python train.py --n_layer=14 --d_model=128 --n_experts=24 --experts_per_token=4 --d_expert=32 --d_shared_expert=64 --activation="reglu" --moe_layers=[1, 2, 3, 4, 5, 6, 7, 8, 9, 10, 11, 12, 13] --router_score="sigmoid" --normalize_top_k=true --routed_scale=1.0 --balance_loss=0.00127 --balance_bias=true --init_std_router=0.0303 --lr_router=0.00226 --vocab_size=4283 --norm="rmsnorm" --norm_eps=1e-06 --tie_embeddings="early" --optimizer="adamw" --lr=0.00307 --beta1=0.95 --beta2=0.95 --batch_tokens=[32768, 65536, 131072] --seq_len=2048 --train_tokens=549600000 --steps=8886 --dataset="wikipedia_en"
Below are experts of layer 4 (counted from 0) of a mixture-of-experts language model. Rows are named router (the router's row for the expert), gate (a neuron's input weights, with its number), up (a neuron's input weights, with its number), down (a neuron's output weights, with its number) and show model dimensions 0-127. Each number is 500 + 40 x the weight over its row's rms, rounded and kept within 0 to 999. Numbers have three digits each.
After each expert's rows: "comes before" lists some tokens at least twice as common just after its tokens as in all text; "mostly gets" lists some tokens that are sent to it at least half of the time. This comes from a sample of Wikipedia text that the model never trained on. Tokens count by the router's weight.

# expert 17
router:496482498541693383536460386422535595504453506515488527501510448509498436509409457552490498516511528525536469501489541461495536487539551498549503446519436532471478556516463531525522570500498481524516491467456511523475469539486460501466574476492480562477498554483488524502469473435471550480493477519467509477502506458473554493540502514484488510478496487442551527532470462506521456483512
gate4:535504468431501510542499508588526572554553519572499465487519500552524492502502493509505521474498597491476478488481575437526564457479489460479455496562485498446513385535495512464566468531548441540519441495503526584507546547480450525513488512439464484519465525503443460500496529437535536516470520509503500490514471447499535467588616511452518556472554482419487520451473470539522454519464
up4:481486519501469497451508484469476457496562494495458599515469493428529476498556498509472385514534450502451451554560508474475487509483512531395562422452509520525483544404531451541467474411451560502525599463518519470547480467547488543504468527492506505542545532535521537484542539539576476438505446455438492506485535488510492472481518448479484478539528525518494552568521540516485549552525
down4:480466540560404435493492479458423519525574490491535493525511436497470501538451457429524510527534472519533532424531502477471472510495480545518565604531455481584496518475444464516455536504482524445578463501520567499476525532506481492487483492522547500510561480506426460523515510539511510532488484401469502571500492490475495487561443524538421522533568483464581393498491489464465481484536
gate5:510457528566577462517488433437487491501501468510462532527609511463476429460455495454484515567495466482476509485498498549557523531544476514548514494451438574475481459424543524464491481547575448562530482549477505498461517435522466478500493484523547515418480472538480472498436534484496489533455423577415532433493485518516499477499546526522492506479526473513494496470540535464483557367467
up5:509448474412450458485471579582457472482528503518506517533459476487501450497630557516482526488514471536552485535530483482536482451532496505460462500539532517513515542527514509474449531496456485450521502456466470449558507562550579465488488473580478480485478516486541510529546492554503560475471595482498429509476495463447443527522539505545417447574415515452517475490528510574446478552496
down5:449506469529584506551456403463544539570498439449467553505549570503508501456471473468529461497516503440503449497512488457574481530477498435537549469520505527448482521444513457526580476480531480534503537449508543546458496471461464507544528528430518512456481477491512469469400490528477458474559404490459505453470503529509504493471430488493493531514585522499549525489592529467507570425459
gate6:540583459539507446506445478508533392588445548465490444489495486507436501525461494465546476547479506487517481489521447547474607498527495418457465447490577539499455457518437524402543486460495520527556529518507582483521538475519527495441500527412489511526486485511474445495476478471490461561525449448526496483525525459530491484545449531512465488547539463476544511519502580525497431462542
up6:510497480526535451517455479514488520469472542496509540453530551534475518485486496480575424510425453498514560470585556460484554478602435459513454508465459553429504448551569508396539489470561502546544463544468501534492508508548506451540461524520567500523454494495468478525490461479522502517461437501493471516496447482457422472506521511529459587500459447444596481484505504526540456564523
down6:500523438474444479551463541495559529456506516510566411544537515473431465512573486464493564559485468556485523517538475531510527489509459499474531490421544514538441526486498415503522531483498508488429600485496417461541514506435545446528485599523504556503493515431487522501496457494478556477522491521481464559511594567471519464466494564499487498496500593467449499503472449542501471538455
gate7:447424505480521508429530474485579543514502543503512475449522547534524495520537554478497450488533521500489537594480487472488565561532613423550462610437457532484467559503463461502441527425451532506493519459446486514548552472492430503473528532512441513517475554458478477507559495481498550480469561502507463480494503464491533506460473507434472563496564602534536457497503486488490543495500
up7:503581475490571506471518509450543490432473435534524453464531503491566521476496455433539524413608591438486507501468544442410550532492497516470549488505552464477530552549502490513445466498570533453538500554463437522491517536506445470403503477493483463467488488506523535495486554502513486481578538459492463502554500507501521537522528553500496498417567522507526607514502484499529530501482
down7:582546512488443566501487524551484504560494484573504540496513460568508441485527538470553452561481488401493552500517515553534509509547491515447471537499501495531517602397500563453538537462478501515530467466426507556499505454541517478547522502453529421405466529543506476476444536479526515510470440487462508520460517537490474418507526492538516418557483483449492530517462492447542450469475
gate8:492569503527483477491463514570492525518491446513493487512450485529487450614453518492468484595487486507476507507517530557563533567471513506531501573460537523547454495580482514593447466481489484490508502449446496452505495535555441529494554442517431535439526559496482515443525571529467538486524484553475513468553604504514462520549592502477473546424453501495561524548478511541466520476512
up8:493496499502502425547493480554445437509449464547541534490463487415504611469463504498568510464429524493502530509530556507506540538467515536453526541533478457520506562507425451477468468553439586506465468484605513489598515551549491585478487543548510482507488529481474470431530482529447492503444451543511531504534489473524454524523567510461491514508523554546559523537458514537455456539502
down8:477450492446441545542594489500602516449507526498521477464523452512410508471495569490561497544516503490505486492498540581467524508513456544544489469547513506518476450410468506530493574464497517493466438554528531543438519517518507509567501525427586507517527412483464506474519486464518472485501513569527499532508488511552546512442554505531470455580424510503525556510480499445443579538547
comes before: "\n", "| ", "|", "-", "2", "1"
mostly gets: "| ", ") |", ") | ", " | —", " | \"", " | K"

# expert 3
router:488496548536545439574544430473577526493510571541548543533487497490502524468510525538474521479511518484481458527469492436571454532559529531510529436485437508505525496515461481492532529509494487510486543479527465593432529545504522507513560460459596486496547531473582530457468452452424542454518544520508569535464457480494495540518524489484466499461485519485636575565531465492464554471529
gate0:492511578477494470480498483538488494523485534547433489555476468509502543490527479512477518505579554476495478487492532555507565462427505564457512470521538469532563551493454451479448493434440552458512596481566508597524505488456506506503441556442538533513552563519537492455537449502504535526526477464451545575491556484551525498520515425481534475439493473536476528542511428610493535466549
up0:535453530568516540545512489468513525518484551526496533548427499440497523490535471513431558507488495524469512402505498522533467526528516485473522548482575535527533551580434476566433525475513581535475468477516567486516474508413481482506472499508536455449514549425502451468525492499543450517543499414490565482435541473532470523471480490494538421410570539498529456505480461486524565456556
down0:457507471462635431445484524486569526535449549455471453517473532459527506518498495503519516512502464500475505534525489504503458479486522475505571522542504421474476563482523492631505536470517465498543514470515476494424443553540487459583559483543497533543495501533544546536523475542447482507554434465516467474474537473494508439476545455491504512576487582462503451497449502580583493503457
gate1:495459567495488507537561514547519521560510502445569593549527537544545509459555573525450528508449469506491514480488486483470448512468584585514546490500541392478557523538562494486440516558492556501528518471488521508431492547466473505520563505523506458561529512473507487506454515567509474429551562555478488465522514543494546507575512469515503551454469468565489547566542503487490531430545
up1:536498474573490484524429522560530516514488455522446545505502461539547478500490480539492428508508501438558505516473483481473565560473585454474444532453516539568450424528488553546523462555506564506543518454474495461515483520567453503513595562498467519484479506554512512582440576493523544546506447468507476524561468533539546430508506502418518509523416530425451542487519526497480518501537
down1:491406462400456465497465491518477456511483520538460451485506469398496589469450465509493469476583495574503493545528481557481526454524475489497474554492482475489548492397565519529487447512560459484562460442521457552503546470505512462550530448500499525554498522523534507491557553537556549548526511500455474482511431480489473520511493531572474528608541548487522437451517500546512469487503
gate2:499465503516507517541514498564539597502539482507519455571465509572546501578514461529530510492468526443524533500486488564537509480543519524507440516537491505433545481530494515609531493562496444522542506494425521493518491482551498492533548510523442491515452495520440562529519494515511596448481478504496518478550552512455518554560517491470451503517496556545532556559464401492523359543486
up2:470513459517513498537499492498532540526528523445463496475490484579430553513532567478527512539462483431564504505570436551481498540479516459454478524531438561480578408545463554496485532491497556541429558463398512509523528479513486533540504433462490517574515490573554501478540456450455539425471474543511573510512514513455478473542460498493490478496485522520574566564502472475465525505425
down2:478520512482454459508556482417530467475525512459504556455518549489472455456524537516475497477505582438484482536486440459529487510507454482485504518555514439520603530443427536412491502481503523477470550495501485536514575484528523546590469520465556463583491467547513511540497530589554481483581519440481531542533543532477543452416477463514475472435516458469473530407518522474515534503476
gate3:476493475458536484500496514517570521498528565446520549502491543445556524481487537518518524547485562477467524391465524537513512510484573494499514531500470511510480571475465410386430481526512518535531571501456441543438582502489432536542420491441414497488485536564520504497504543533507488461538537490521524520473481486516443485519542551505480404466502516473522518522513442593456542476526
up3:526477531535498442505485512529434501545487566538535491506440481391491477508456520523494532512478492485453579444464486445527460486500543554512512508469531468434544475485458432493482523415513480446537516501546419442475535486531500488489482515519489549487512437475536593512478527405458442528551490432481493483447429525489446573494499496488453429583470513539481425526521432567508519483501
down3:471426461517508439598489503504466562508509472446464529424521449469447514524520481523541378502511488475524549531462499514487538560446439432512461524451500527563545521506522415438528481482480484538547494442561500478462504459529427515526484507496557504460523508474521484484449553473571519570499477475499504499423533551537461382504482502523540491457474409531488494515469488530493540512537
gate4:467559486474545511487525487458548556516518500529482496442519542551549519436521461513525556479471492401500481495468539486515461589488532569510504528555479498475480482508423474461485454508466576514578532515486452550423486481436516518576461461479472432485504453521535496552508520482475500474522584440527435492476509456502445470519503517531489414461548529435595470547442459503581486510534
up4:532508502484486511491596521489511469486544517545579446560468458445491483497502500450493517382551546537467492529475537482476472486493517495451576557526517470527456517505504472488482479532526476461510537475508466519486471499501487516497509404568527420484480542472507500537573458508586475487438486513517434515475498508553440493639543482519433549490563522478543510540577463467583501519546
down4:482453456499463478548496529490464587489543503484496485496593525499467464473563488513557507450451513513540491511484350500474486548423499494424486460477545423484455498473500584442576544425490475499523541531489460483500513499498520487560471447466534521491498505529557477522470533521539481547515518459524540483482559468533445459445480486577590456561502474451526542523472423461478492496514
comes before: "\n\n", "\n", " The", "==", "-", " and"
mostly gets: ").", " ==", " work", "\",", " life", " ==="

# expert 2
router:510478505536572443584511449474540571481492493427464511526449461490566501534545486525489582496517485459533593513475532445526521490514528522419502542524439612532467547477520534519520507507484487531475486517486547507465470523478577564464506444492509438463523540447474563476495448497438520544477473471485503530464484428480543511522615540504483513505533470413533497542444504504546496493574
gate4:475500461527515463534505468570565526516467567553484494466482493465523525418454536516491529479531445430481474490479495512486569470500555532552501555534488537476506529521397480512526513566481553539529473523482572504481568579478459482430503531444485508524473564488471436468493498465437427490516491475418479520504510420433550554491478469469491474518616447490563470491414499485480492470509
up4:437454495499529469509494494586491542517523553442496521477465533455487546485503486529486537538532607604504474542455505470499564393534524542436537531478444499524389517504477485463492507484519425497537486468472549501543533537550513496516556485525445481544464546467479525380475486546508435463464482542478537480440493561573438512510504546465494520474525529513581496496479479505540517495519
down4:544585515477492433484444479481502522557488484588502549543522545503480528517560483512476474469472446498488509572511492501425484493564472483456485524504545551458485540401481495507550479526496510541428481494572473450533536458481523485518579489513539463465498495502548440470529529552517455357479480514559584542505494437469507477463516592580553492519575529506473508454495516492507506510501
gate5:482516465500556459507505481477567521502525537570428486492537501514510476443498541428506481461559460536473528569450573498526555480435545463493467501558479605479468512505478438438486422483452431513500473459479513528484471526455477582479540510412499457496528459471493517461440526471442531436452520538485482482478488411517550479487566515497490564437523458431550504511481515450534499509570
up5:499489505445516498497528509521514532444544462489540490565544520514447461588491443556457480469473516521540539560487500543481466529510542508503552502423500497470475518483536504560541572505411494540452530445490488525512476484478546571545495574448491548491531542454497549525608527489524497564441488434538476578516560436423571520517482460456488437533439507502457522517492462513479525580464
down5:475472432545519548500574524470473553505550448482549461520451473521437540543465499479536509575462416478495488415523506527488446459529472541591426486491493509493505542517565516579444517449538492491489527463447566490527560472478420510453497508583489443540529469504459544502506515542558498474531529504484490496540454451548448486511435545414464546460482552524442526549521455510466502508507
gate6:532463511477548514431474504526508543491562480429501424432547448540504517502490415482456514567551502456497575473451502483496520535512543578468498532509522537514436575451454488470449451497475446464537489488422494543514482499511492533494416434470514510510460575530459487521422505488455500480475560486493512494436438462385496436472485548552521539485471510470542489531514542415510502500532
up6:532509529419426507483448512508527525438462463486510493489443452475461530495491524461551504490504572521549508525507412473463499537473498528506462461464531471524478469531523467544522573480424516541538507477502536460538475506524529517513523529534537478485477481398485525467494497469548506543522464480476437446466617504514579462387471513429465508513545519621478515503554456459477544571532
down6:518575520471495425541513503508526500469516524522470447517539533498543507534372453563444462536496450509510544536461538446495431459512535467527490512561461497501530545425472518481585486530546448585435537448458471507546491486501511450489549478585493497475473533528562491473444437513511517476462471542509543519519425554483544476520490523557523535594488484541405490526467537486532517506484
gate7:473444493463528520537582512565530499501502487477484518523516548552548453482495558504529569466495503451437459552478524445478511512471507516466461531480531484543524464563421423439406467531477374471547520526494487515477430547435446509508529510512449472515499556509440510551469439479542461499506492529495498526456519442548471501553497496474466548480521588449435561522539527525522523492585
up7:506509510458513495550475494484493429492506457555599473450491481527564519443452519530501557436505500552471468521553555462415486481460462425525461534544475501456544510457601506476462473483480443611505502501512417541435470477413456483570529400508512503507533485489468528526483533473534506551499431544455495452523508495481508472510438523448501540484518464484459463439510502490480467528441
down7:417485531452543510509506532519533493503493486476444547536566500544405499515534515442489459466457514566505525458506429494440528501585497516491492510479510458490466450474570471554492526435554514439477493512429511486512500454514583444546477454449454453458517516466467540470559525491478479548484464465564527577526449540464457560487494458555510482494490538481552487493556508498424409509591
gate8:527501526528557431469509481508540508573493441429466516420559477555474498401530495522471474526547508554536564543553505486467439498521414554421520546461496558515443558434496534502504510522451506572491514466484555515489487543484572524525495433511532514489510511500525498469464388514558480498486508466451483498437552460481540473455490493531509536477539554493436496488515493540563546460426
up8:492496498468532468449489521410517477452492396507502547487536472413495536496528459496425488571528427496479479536510505447480500531521553394505513472483446474556468562454565563464571516579472530485448471477494438549546469455467488457591443505503487570481528467514534545542506487551521550541493508557540452474486537536469520461520546513554457452477474460491525440505527538477475515481502
down8:456456558454519515405418463439436499446489496500476505568459566517479512510561492502511519545506550510616499459462478538529463527485565507559498536508570474517461536533518460493497506479516525484523555493549526488425499579470497584487430522539536438525408484514479443434538483514473473509516541498442552520465494578486404472454497537527509529514485479536499545503532476471485537454508
comes before: "\n", " | ", "\n\n", " |", "0", " The"
mostly gets: " per", " ar", " min", " | +", " U.", " ·"

# expert 23
router:529536483509571511539512414480553586520543457476462530533480486460516486511518487537484577499522558540478531532494472571546526481509537513550520456464461551586521553529520572490505547467579508497533476502503428534531483554535473482496517414519473532576513485548514548536505508468465533491491467547484562487483462491492511630568556584564474479398532512471509493516499503513519491454529
gate0:543549507499528483441510481511512549508562392487530456594527545541504489567457457493508492459548481472480490467488496527528471554499538470484448550556500468494554494504492455548581475468442539571475564520533483483492511504514471535496507484440520489549518508508598535605478477478459534493501521513488490373512496535461498548496501521501456501499561576410466459506578466483496568542463
up0:536483529496536493483498528493437527461507484460499502556485520510502511543433520503511519573540586516516550445418522508577470451499457396511499523582494542426557476586468501498487507514494536562504620526527518516486511485510504391444475512446510475458468537478512502541439460490513558508503458502573512518486575458486571514490446515478492488508462463509517448463441547501428556533497
down0:489496520526528496482499462544498457506525415489452464505534513525555538522532522509406559470470564476452511492503471513483466466608509582483551551467518516542422486567483564502478501541482509530522512504546406424527461555467485506532566534468460584490546518580447562443540494508485518491422453491495504559480428464560479569488489539509514453443502546487541491458514507495456485497538
gate1:512500498517496501502482490481549506567462471410444584510472479570524544474496486592448452488525473546532480522509508462490573530479494455472504491505473486528518481595512484492538448515559477563502480440534474489430495490490495554515504476532431493510535564504604523545510478491461457561573582458417486519457452547511495507522553489535509560440508548397549524450531523465484510446522
up1:583514512540471497508486490488481445561446558510468534519512525513446458606504544527559529509496546592523535492510542485497622484493431539424525477550505513512477486499515478488421471480411537528536468488555469493473478484459526403484529521539475550523533539544566471457503516475431490509496495456528523553470448480592529552497522460505500580512498536446542466505564518551476509483485
down1:521458473464498470472469516453459414550521413537495456480505454505521546457481513445463466487496553482519470506502468503547446474512531474576536583427498413574578450529442546476513528493559497482497514511467560440492483471510451520470460449525578515524533509496481517501456490515541489541488515490519570462564544530441416479533486526472539555467517436464552470481564477495476527595554
gate2:470482481556500506495526440524539502509471519495455433534419564469466515512538498466539497507524593446489500505441472535505520435540416527502545520569475472453470524536415489528575484512451464560555473522589495507497543488548490454465511544500501490484407532526473518484494526456529456464438513484563558527389496431419450469522491464460487525511509473496544583498541469472513454514523
up2:543492581452456478443530544486448521458522578509513541529563532457480568542520531550458518544482471506557480489488492499440476511488543485531500492465508456545541381489578572458498513479461437543470569483440475560509521454433525504516475559518430468502449437447512505484557452515511534531532525487463456529586507537554469459544509510559522482499459466525542508508410474509518533548518
down2:524580500447436519494589585423477512484500458601515548528539495511466533565467488554527508496495478524526576468519514498431504503523481516564469490519431509471537515483489490520456506557495467514472498531487496562467523504454535509508572570465462443439568565473460477459513444478578506519456470509416496520553467535460513469493448462522530554552457477485527443590521456462471544499494
gate3:483489507469529498494540487486523499537447538544477433566476458523565422527473455486603504501579458543471543461499538497456554484401481522478472492573477511493512518491488540456428497499556494483473499524488431517508558490480434515538537523478521540499433549467456452538495483527469469494595530454498463422535585535464533508615468497568441554532487547531512496495483512553502489541494
up3:498419479508525526523435476459511473553478424438424422517554460441514386569564473461441530505509504534517523463537511467504461502484534541489497499552569534432493564484444523473469498558516541479525455481488489474514530498566502474475494547554496507437496533511445525493441478566516526517527438503465483513498540386491480480574468539502530531453468443538432540494531504527433489472483
down3:491515458516561479520540505497467510565482477528512470506532592525523530458508495511482550530459441513464492493504428530510412548497489581481524540538474480480530508547465594443594475557512594468452453523586462486480494568538485479538508441556546502399474503547498490494528528516437495515498495504484520535571487521516452560516478535523531488458532560489502478522516568537429498432571
gate4:542508518488497496537546485476520483539497451561535527497546453513520510499543523497521494487554509580505516570505512488494419541479519518449488415545545554519497426610522452504518482523476491527434498475549377486474570459526494583481442498495447500538503515542552544550429453521528512513439502515446452484487598497472457545587464466489524471456435487473497520533469508451546508454506
up4:505523464486474526489463513536501515459494499532460492476487473474497522542443504483443524533514510438520548490565542509584506437484559438479504560515523536484467545504436473449469497453476522462442448491483521551471457485498532423490580503473508487534498499434436476490579467495539473500506515516501509411535501478514653459461542489440537439553537516531454424510567421561438514507510
down4:510525447541463447566567551476428547484450484555510489494459475503512455500496437527501514498547494516419470414438496486540470431501462482507466512461505472471526503473540512556521509568503489474468564506513558493519505545494509415455566566496462459433448516436477516499476473406479479450490510481518538570478490425508523464494498483467491468527548547512423545530540478486366477476540
comes before: "1", "2", "0", "3", "4", "6"
mostly gets: " | ", "–", ", ", "| ", " (", ": "

# expert 15
router:582532500553569434559561448465559572498483478480512458527520500546564482515404406508482541502522518503466561462497555469485547455533488530438486507504502564475488519547450505559505528499594525483461480546451506481460462555524502498439553463441526469504524530494510524484504547468442567522506498512488493485546486473528544605516549487461451493491521521495498490603451465506529493468581
gate4:586533487500498526538435498515559499513542429510477424519492475511529487498515586440481547486476471447474492506514531453441485572522461528584432503511481453489454484508468557466472554535437459458503473493413547487505551451481542494466443492468462412460509542499561496506437504481399483489492508455480447475483471412535525537507548563531505472487402564467486502500531513468543497505544
up4:597468508432498480492495532564496506523498531507515519486503517541508562523476521503562522466482476518482454505481494486422463503542566522623532553564538523530521490504496557484444487547504496545499481434544543516506511433517422582454501506463519506564519515549538520467528518487469504467450435527426434460511496486566483532510519463507490473476447512562431555569410501451505553589520
down4:524571440585537560471477578480508461531534408513490507534475568552512492550444572511483527508509523533468535444492491481452505530429464447466457491518524396512459502444407479454471514479484522529503474528503549468437517529468493529489450533459566489496464462540550514513508462462531529472558412426532514546423557504470479492496451522465571476532481483457481500518496518518490571553488
gate5:538487537473560527501567501529519459496561447486456455552514517485515499533531536526474507497600538447414557504514444464452554534459496477462463523511526547465494464513526575524478508483530570517518548473528501525464479545495445522492495456509451474541513520451467524563522483467510590499495553455394517560495544535465519572512551492419516507499505481461500506490641549514529572479528
up5:524516477466500491490482504473514442480535495430490512503532508474507427522527464435505574411474439526508486491414551532537484503529507495559524473453461486497464489422434455461456513482400504426529480439498490444526492542498498505522472454545597499423556490498531444498441501443471530509471515548547378508443540462469481493409502519513475491556482486520500569476479484444484504454455
down5:410504549475514527470519396467514494498499564460504534476455503546488523515495507500495494535415514496534541479467484462509426494480460465444454565517490537471527505533512549502466491569583513517566453500408459464548514484484525586534468463553472458504474506514432528513518422573536537528520564474524460438572564510528548527507511544420510555504459501448474532486510541567487552531536
gate6:553543461464518485441459465512526528533501478438472488494476592484540416472459508491540514497520611533515548508437502490477480518562528465457457500479510450476510452554429496438500530556539504535467462483396469518516498526461550467521535464582591486515472566471499512537513515533510534556562429551504505507480501497529511433539590537554431527458435499496481506519484564464530502493531
up6:480492493483479465551511528463505496553447527469531536476547500563555619416488490482451453475469546509500470442522490521565412605506461512555524546482509461480559466493558474483442478513493601529491457430495463489528446501517523537549481442541474553493444460484531541496546438520492419550509488457486529529499485518523507514440509520603528467447505567539505472479477519494494506551464
down6:473494487540510494578466539564492539426447499502483532460446514487501500476455495505471533475574506479499509532472512521509471486504444538485426411542509481528476463520559496489493476510484460530554454519417638527503556548561493546456556530496441488548524512508522487542524593476550559497507558484503461497534543370481503481538498543472478591540522518460508526506577518491468520504544
gate7:489460507490522450469513498492539565508546464535550486493498518576481556450442427484556533526552499467469459478510451450503523523466509460455514483508481487503538487572449431460508494485549495541489547541530496510464509486446515456469458504424485511544502456497513498506424536479442530531484515425456580498543461512490507535515487492406446479475582477497459424493476375555453507572594
up7:474501522483444509460462492457454470438471494481454480420496504511449477480510466542546565527513489460581439576542548488450485490416438525561570476480492480530535488513506455546575522559412496505462509471544507452483502575550531469446463510438493481540463521512496499473459505507474466482453513562453550529525550520541538483480567464487557456465582506471498493513450421427437535483529
down7:486547432504568573480565530476515499501515517431474492450545494475538510537616458550518556497568510498465494511543462459515517542477444492510492490555531564536498421461529557469477490530563458506505508562435493428510551438556529473534539529503468601552450452569457526547504531449449543532493480443504441491515517467500505490491555481529537526420466449550486448513468501539500491521512
gate8:481507492501543532522512487542535522495563443464524483500529509575510470459556457477493452521504514499444487484518477472468514464485500457430559485483447493515529457523418529476498497464528523535486497442526498419498482558499594585514525595458524546568490507537500538551578486521539488552511495493427493542475524572505565498438492492489454460461515514464507530378548548399425479465502
up8:443515518535545546509517501517484544495470519546442475455479472449503367537490470499455529481531510395445481524559441484485543488516545511484545425473542450486523559496498491518507523508491501500438421469469517494550433515505491429478458487490408442485505558429542516560470560506494502534517401462473526515524534485489469505503603492430474563489506453512499483526443517441463515495551
down8:505555422504451532525541579474483488527492572469488484501497467467467540436536472498473552617499466552458565459536526516488510554512453410548520451482422450573526543555512471511549455466509566493492516445562544477485504518523526583508465573490504577500484486507523440544558566447487527477498537518494522436485583432502535465469487520536491461497492506517506436495468524509516517482543
comes before: " | ", " |", "; ", ") | ", "–", "}"
mostly gets: " Cup", " ·", " football", " Championship", " JP", "q mi"

# expert 7
router:522512498526576452547527406522522516458555463469483507523453540491519448526549494526451543484545485499491577505481488484527557495483448515428465510508457596571516543476454515508540543547529523505489478484469506535496485594460540477503487469527468478471431539548553519503556476480520544486489438504540552563443484450477530564555528591552421433405514545470506500581500497511518496485529
gate4:494534549488487469463465457541527495576532541505519576524620521512504466485475548491489519451479458518533441472472489518514555474440521483564410519464486536491490489517444548505505552530470470461436503488501510528463595514477531483461551453486559496551472555572577549499467459496533472508486511416534380501449523522539514532586502491496454514526481528504473583553505471468454468476528
up4:543527496521511535485504474509426525397452503619456477530494474462518525548555514442505497531559535441475513526519435469484532458478543491455556468504472441510532533500406479490495522485448548502520436490561485509502577541469412486522489600484483512454517451430395428515525489491459561477510554491530509500509546441484513488491513486544486571463509457528540476496477567503537462504486
down4:532432529542439491432485483546468455520492492541466526483446483564504538513483490501561527520476579464577524495451525489471480452565516520512539465529536438487400525588563490584467522538561500563541488490470539446563485467510478508505476420564478494480560506473455499471533488494554516497563472467498571487534500483565494542507468567507560542422542509506552457499524519530565520555498
gate5:552520535505498452491504498554521483508531563387478534511506475502531477409512516456494564469469492540522547498470505482531472489452528510541545508469525487534526508510523504570438569523475530412539475512480475519525536483447486476566506454521483489458478566534509481506449423513549424565528549500477476538439509500496500568503529503523515485444520468549531595593521524482641472471557
up5:548547461515482504451465499517520513478509572409526437464472458572511488479430505494539493518443506449483538513500562497469502563482541490538552476524510506437488559483468534552483535506527504498528469591462547407491528512469509534450553462482476524550455503512460518511473471581479431572493432561486527461502476452434472491542559457463533533509454482521538468579425507503516532530605
down5:464576523510473442520463499540548483546502490557481485574513519504537488516549509477504520526528494429563500511442545461428568502522496517491495413522502469535490441451438452502432413448530536508479473487539446508458499536441475435485499454396566532517549540492525437439555450549517569521532539538417461530496534542536523483482434488488485534529512547508532515531423482523473483544483
gate6:448436502406518489490567499481510476508501528516514544474516477429508537559448440501542465485476513487499533560534527463510573401481464462529472413505430530505555440522497491470483468539527482465536523566506494521515484503568485489478507535520566530586503517479432513454538443395526531456432505596541526455497505494454483464543524489466471526511510525485479458604528466524515434470484
up6:494494489453435573523461507481556582528549571457486470532488498550503432499569538496449552500493550536517487470507519552476433521467458473483463584494520527469479524483442523492495596487425587397457501484492532536501501489462444530542469421495497497480505565474493511433439497521585489553521553447491532509496498468528479548478481535536491520465454554489545561483449480443532563488508
down6:535502431505425428562532470472563482472474484550493439516540489513488435495466537464450468502555493411481512496521465468494422579545513522425508536511527530398515487506462487550471429534458465474499545455447542497454508468415501475548527479503490500439488494447567524482467501515467470500450444501518461534457556521515514470521497521571446579501413512440453535490535462548504451493508
gate7:528472527499580480513557462555513508518516511416519562478479521512477489477497485485500555482473483517528417505487539544484489513500501435534526484420459540482563542526503497599548551496497490456462518422510475547512528569477488500515458437485469438506422528517480500509462434398544478563533510564503542519438585477522461599505500555532515424423443500504515501517442508551510475535510
up7:506505570443508507453543451501507469524479513489458502453457514559483488441513509494531506506413593552474512466457427557564547446494492528570501515481519499473489508506546494513447516471522534457525499444426474518492512461451550474537468550429492461451498510488451519382516528552474427566565525461541471522530441540548488498501559508545549449476513455530519527551533555533581507433481
down7:539457519536502511489481519461557512500431497487494565538485509472441529496493473531485553477605470492493486522502520482483485474485449528480563520444511459487601500484497473516530553455533530444496441476576548470478540480551481521469427544516455492495517514485422449566486484372489563448499434535502554575523540429477477542532492452583478440560511528503538453578529522489524506482496
gate8:488519506450549509466528503472567504447507494492426555407483499501525465510543506531616488455490481572492552550557514532457491504477495451502540431467465586558526459452578478482563588525506525504490497459487462577412485464471519510521546533537514465545473466550521494416480567522517488545495605516518482481530444496517503474499484504563502483533507489452536542504490454445474449500457
up8:543508457537445475450488519476560418576471550557520460522523514525445542463439439471454493530524471432482451563478511456464557546560505479462463485497537439462473597513390475492463432452472476451516520561568473442495442473474464492497470419491502518535515531435469507509532476475482490536482509545499495518480506539475450530570524506431484536455472532514537462554522494516568556505500
down8:504558507518535472455523555504505531465486469528490502472445484524475450457474518573458502492446494508455512478548510502463535504484493514541519411505555483519511560481502466485541489440536526466420466521518500463545529510465514521450534408429487504464498558449510576467453539527500473589463572517523497469517527514515404450460403465499375557532557535460554510505540490539549531487439
comes before: "1", "2", ".", " | ", ",", "8"
mostly gets: " in ", "2", " three", "90", " two", " to "